Experts of a small language model.
Size: 11 layers, width 128, vocabulary 10049, 37.8M parameters.
Training: a variant of SOAP for the experts, 621M tokens, 4741 steps.
Below are experts of layer 6 (counted from 0) of a mixture-of-experts language model. Rows are named router (the router's row for the expert), gate (a neuron's input weights, with its number), up (a neuron's input weights, with its number), down (a neuron's output weights, with its number) and show model dimensions 0-127. Each number is 500 + 40 x the weight over its row's rms, rounded and kept within 0 to 999. Numbers have three digits each.
After each expert's rows: "comes after" lists some tokens at least twice as common just before its tokens as in all text; "gets" lists some tokens that make up at least twice as much of what it gets as of all text. This comes from a sample of Wikipedia text that the model never trained on. Tokens count by the router's weight.

# expert 242
router:493491527492452485543452499525485518527521535557479501541532433435474469491532437458449590576523523543474489461483519543473495530466504481504597490498540440438518560442461498477520464541478532509497542565465465484538439492503516491492451546529464471515560535474459532498494498480467530557475515505465459544525420397549482525444497456499531550458483566499502411431532510511516416462599
gate0:495536483500498463497491482521457494502515581503455454525517513552480502475487497550431532502518449481517540443488589449588468540478564505514476444510513505484408498486395447521476504491496553445515484412472458456556519516492391482525497486476489538578581526519476545493478527534491469455516501435481440591527509528504511463510486505477483426510450518553530481556564572539540538518446
up0:505521487514426466468470473423517520542515548445483510535529469478469536510463515454563530449503514477499491476458508535464465470575501546581487458525443527493522479525502448500453521522486500556564473416450475555507529440442416441475497488443510470567512515392470522526486516553487500544484501513517538501470405468415507514461402456498543466461487489484566488496551449433548553511509
down0:563514503428536504570526468571489494548504476543509589472477431445502507539542548541444482521433485514520483456522555547508457490511484459483500554622524484522479494452522474552497524497449495533499486520544493459495556520533495566491419464525523425428478488511515496444526471515517454536510549477593483526486525501539431526497503551441448591534458478440472526506550481464428499443488
gate1:583517519451551469526467516507512511486551466507477418471501509514458470525515495530424494548493504465495503541562505549469439562457532448444534452464530448499511505487561467528547494538556453514471468598499518462447514480505543503481471518498489561474489493445453477518469442529441453562483446478459494534515440472482475572545526524430523501452369567469522396488545514479472542478478
up1:473534522584476505361547485540491540540551512578484527488515486543477518459509477504535486482498458494481561531450492471486474474589521512543403544534409512536425498535559531519438528469496494504547439533449516524513503524534473536534509561480483518485522465497509529441532484451528485489506601435496554540485525523484517519470489474539486506544476479557593498495417505488546454517419
down1:473504504475469522509496482492511461552502511506525520514530539506458434490566560477521496413535593486621518467459481536515452529478560509542532519494489422538492490631421523466456489500453561522505493516513521488467435545455510489579496456542494480517401420497489549488557518465458505535487573480459439477468457507482497449486564505480573455487432496549503526500459521533489494510502
comes after: "1", "2", "3", "4", "6", "5"
gets: ",", " October", " April", " March", " January", " November"

# expert 51
router:471482537462412467544489427477482533439488502556515424580484491519480506464507512469474524537591465505518507530468475483518495500502546494499502528535453462490543480472602533498475543498496535493391523511430474493552480464448501478480506566458477471565528540508473551498573542501401521494444554476403540546483532484482470587441491474520545524549559515483470447489519438502516460448519
gate4:500467527467434515507460457521480487495595457496559545498449522504534577488475525474450514561498509483511563532456460490483401492549444467479554439508437477528488467513587484480483524534520489494406490558415529542434536489440524498460431504481467452510512603417414523425476537495455476441477544476440519538510489545462511530464560520498514484529516506446512520497496492488524532500500
up4:526559502450520585471477513547477525473445532450436463491501483507479512456490515575479519488445478508508531533509496459501513515494615474433429609483438501514449535547540560471449465471482493565489501455445475505486491479483576469496521465467552519535573515518501450466501500473498521413498499569462432576526469549563452495519446498475452504536489424472452510513476508450422504503552
down4:519468459636563546538502573469459466545444594493509486462478480499472549519540468555456504441491507482496458505486486548503433542537590413505459468513536495506537501472449524536561484500552492467617496463520434459509531459454435491488453484512516448542488444535505457570441478496506506556491509515532456495429522518475456486525511464503548462486501537511518464450480534511475482565461
gate5:513509504576447472497430464488444508434515538530465530532405538521503465500538497449414521534458534486486505431476508483448494497521551480471421489542381482564483511459474484530546568373517574463470503481470535437523465529456473505526493503443483449508494443475475463498539475511481486518476534449517506529456497534502555535445500445447433508529507508462475451560484522446440547495511
up5:472494552441442502482541533548437495481476459490434480516514551421480522518490543513462499512525527477460470435514427433487477475487512485554416490527509487552506519535429491541472507486502412527452534478508498481472573430525534501497537514407444474516487457391446532442409492458538510499404544524535488503450498422562466479511497419504518460449520488479506516515509505520458540487445
down5:436415484503487556484523438537478476439504465423511422455442523550475534537480502564481566457542521494481503486502548432562530555498535427491554475535480610442464552498510486504531522450507483538455533449461503476568441485548513478473542552470518515488504492475486505484447538445532446508489445488574584452575516447459474505547521535516511475533590513483482507483534483550464506501498
comes after: " to", " he", " and", " He", " who", " also"
gets: "ing", "ed", " with", " to", " played", "ate"

# expert 235
router:475532529443417426478475451542508517479506473495480498552470471453474501491546493503476527547584498522530455534535516545474570469490503551510538510511574460433536503467508529459505467527456478528485502492478551490592460497529502534463505604469513463501592449460477530488524538477388535552482564505483499525486427459537545499448525488493524527469543544509528430466484483509477456390586
gate0:437509442494441486488508488530561470399503436583427494540515504524465436450509601535523496439544503492520547547519486511492531466518498571519498440519484445436534526560469497500474505537463499483483529490537493498549423462536519459492513563580492485537522586508571486477453448509456510509496519498493488558500425545486568540467467489548440503543464514522461517501542421467446454440484
up0:491521513581429554563503476482518488521534505560467504526454519477530411541497605507426482482520491540465566549426488525462553457527511542486530435495492469478467506608427514547514533536514485604525533479494573456540501472478488536475527497559517542541518504447498469484510412472439459499473459553485491528511518462583547548522540519524498526526481501455516549505543465429472508462504
down0:513551510495522442432562524450495524465551525543493447455486431547512496517532460505540491397531485546521451454508424492489457523525451522518464509432448446411526497603496463501506478500534485403505491447536480519565512515554505459544519496570453519501523495467523433503515518488464514477492491448450488491493487527544540546486544564473496507475600585515510560510523459422556487529468
gate1:508433548519556480519456500508468554518530449407495468587426504483499556470488505460442549516467467556505491485515504468505543471489506462552481451541528503500479485451484497478535457473428530484444447534585550471494457545515540495472446545451505492468475565540440503502552488416455501525477465409546613555533461576507529503516532493486515522474528530489512480485527514506511538375491
up1:536512482465491548466527564483492465533516512468473448496513505567537476494562481579549534509446515523464443452520521550476497505495565527459453537571495427481519496521437509476466521511579555540544506516464432478509572473554439556455527436443510484515471464463501540540554471427402456557478477489476448425469399446524477523476465483453458514487474527543479456471492486576506531495510
down1:432558533570489508436482517504526506536477476514439484469513548493416521515476534486486421520505525472549486557458490536441561524500550483512439526470510478480503496521491501437494487520490593482585491547451483504490562500538495531449538486521498495559460493470573548425493605436537561506438519498517531470542437445524484586504461466458518453485460436444483477516519536520551481437430
comes after: "0", "1", "2", "3", "4", "5"
gets: " |", ";", ",", " March", " August", " May"

# expert 191
router:504531532389494441520448542487473561510551432525512465508462500448526485525513530489495466601510485473497480531566504547527517525453539513477541542492546474480551579417495540434500524493496511543471429585482469534491467495453464474484481519425451459500564532466462536515535468497432497489542433496537516498459485452526505489493489475524566486520551542541478455524522458538570389480578
gate0:509443526435449501490435546452512534494488444491453487496513544475457535530495531468521541472459468520463533492538507445484562529481550445455449522546458511495500563478447513471577461507494464582509453459420459532487503550434472498475390515441484464546540477492535451439527443478398485490475433528496500528418481452512491464532485468560493500417517517499504515498472474539547508410550
up0:475415547541520487448511503536486485599466539531507420460487458473518457550454462545519544486543457492527454491458446476569518559492490519429536514508470482487502469504536545521496525574518544449491555497521573442543572536572475529497503535545532465531486467440519519489413469498574544468528489511503446516478546500468468453506525532540469421500435508463564433534507564544443515552529
down0:451472442447472497509536543496569468554578505535462463499494456521520477556529501552505495501502460478504496588438495529495524498508542529511496582502518464491535492554485594484482494510413532506524495488507486525529439480476489542482426447518563438528423443479519565508480526498531449500515507462442482600570524569464410525486530441517479458531526486560481423433469444463542530477477
gate1:511507457451513482566480473445502534479591474556492501492448475479508511493455504502541518511413427455504461498514462472524504493545513497428506480470554514454491506384487483513496567536498464459574472494539439538425507457510438454421509502509476577513513594472482545503499540459436475529474466513462552557513429477513476471463488413537520540511579551515495530484511429476500505438555
up1:512562533437499485528449495558524452491542438476447495542559544491470531481646450473438505475492576483481455591527516500482496465444481440510395506482476510496505560524497456450531507468491514480427502468510422498501477564474485522555443482479470496505441497440559466487550538465522502527470535453474524501542524480463502521524524515457490424484438443491486514517470585412487491501489
down1:518465405473444499481434531486472469524489551447435464534530403570550488476437437516488479491476542511457506487488473515437561502504511498408450511524508501531485546601533480474390506479520479504493538500492511576556460572492519505531509558540494555513533492562466489518480534520532517520404534495450543494512524533453548509508517451467562470480473449519565567520424488514522518489470
comes after: " |", " /", "\"", " (", " which", ")"
gets: " (", " B", " ", " was", "(", " is"

# expert 232
router:484513495504502448558487502448461521519513547540418478535481491512511430490487547470503485527531501514451484471525500571501509453493485466503549514504467435436539548451539476535479540501535494528409458522442465445519507499471495464493522519538433491564611459514493535503546513527436469569477502485422499492536494419563505534477514480525594500517469570513470393432525441529528478474599
gate0:495558473511543439486504485503491530557472473475538473428501561527520414540529476486424499449500487492494472411416476576477527461438466521454477455494560433442428485469514479552443561485489456473559493442476468407526515561466496482518489504463492468480473464501495431488478518531479432469499434553492511482508516451496541443475495378484473577504439477446478519520493477502510536468495
up0:542452580505432478486454538532529539421507444479516481553526640524487502534535518426484432564502539501484537460508587511529502510475543586516508459486482513474465555497561513453456495524501566454478532519487562525483525442517486496516495512548497562458504461535498505478521500521511488472483561455493488488528560557488579492523483459562522558561483514453480512490520479533618565524538
down0:527540490501455474545457502494567566465445567538506497445493509470505520480527540552489487444515483462567529414452505588482501516498474525470474406499488483512490491565532508486549461517527510460462426416523508523408523531541600500474483532572514566497436485477522510517497509503446528509527552416555542507449499500511454495497560509469497480512448510364508494511470505438464526540505
gate1:512485470555534488498452512484518502475448447570501527548539528505462513493508468470496451423546516500540511471512416492523523508502441494492482476494535504532513509528534573508514625470451525496533440473449519501549437464503545574384506507492497505491514440410469546519468559573462531506561469495535556474550521490462514420444505547560591543518488481525514476543502518550488586485476
up1:435561496508490503512544583537460491448534499471546452503544556506546539477536459385509505470451492532537547538489486499494550516585540528510466545526551490487527507437524524488502497510495531491561519467562581487522550441535384476502519488519487529492528539529514512489547465573533566566485522414468548515492565531477505538576480468456463450464569545489531483535548520473454558521520
down1:497517448557543564471529450595515499424510447465502547416542475446526532522573463495477509523468488561541484454544504468530474536531492476446479458443489498446569441471502503528501492450521476470587534561421491494512441495491508487518543540497500569528507477496502527488559488524483433435457560465542514503507486530448473426510479446555504478489457497489574595517543479578474536535460
comes after: ",", ".", " However", ".\n\n", " but", " due"
gets: ",", " that", " as", " after", " but", " when"

# expert 30
router:484475557487458465521490463481498495524485542548536466584464447446490470500464552461415493530582465482503501514516491526542519534480508570490520481503493451505521518443592486506453543532473544542390486514430473536563453498443462498446501565424468479531497529502492543504584512483376541493428537501434506500457502521489492561466530486485544474534437549493488478481496495526535439430532
gate4:454461483496436459458487510468494484578497525497525548506376476479449530496515490475487529494472462454491549398494480574502531540521524466459496439502469454560564492446547483525504556466468508505426486525485494414459493537514500501493504489490478495572461533480536569475563419432484400402493535488455505470517481528455477474455462425442528534534527548509457472511525524512485440479520
up4:540501524482506424486522572511470500469540475512478503490555465539434482477496536558558475563489505497548502560475447493484561486483595444480492401534521498544504468501492509558476517462435521425494494474500507565579462518540580514512523471448402562464428498530537565460550510499543437525459477475464515501500501490528453484499540497530582474534439462540458543505463464410477529533506
down4:537462495598507456576501509441529447544476490493599576517524488500463510560491450507435510424490480450506524505514541501496493487488583546507481490503576446544461433528525521535447495492468494539553467478524512486446526484487558546505493487480458513504426548490533485469539522434529481474431571546493370474521517541478514571475458445508520519463483530417552521515513475466450536538467
gate5:432447453477463533517531457452479512494540516488501580537497473418492450544501493456460515459447509558476454591492503496489462448499499493470477489477470491451483546550455446448473513451510521514460526481481463531466424484543541463536563466473473538527583466459376464490507488494459518487546533437480513514537518550566456452485528437495506454459421481505545615430499495454528508505497
up5:530451482492497468500442405476469577530444544487545444503526488495461495602514580504487467506471513532515526475491472531427536473470507526502422429443452487453486483506540505509513487579543561493446434561451479488384524428499460473468528494399502497457512572483483500443509539520538485530465486476532495533497447556487505560468477518432478475428476493484518554436465498512489474514508
down5:530499472448526532469581508500507507532568488478498586510458544500542422501510451464465439507429552499563456466553455422485434453581558517517504523472495461560473549502452533498524558557528492521506525483509529479481497545472491480482449450514462583511532460504602488457515464528516511447563532480537469461494463545479440530499483473475541442495442525514449510511405556412501518485492
comes after: " to", " would", " not", " can", " may", " they"
gets: " to", " be", " with", " for", " would", " have"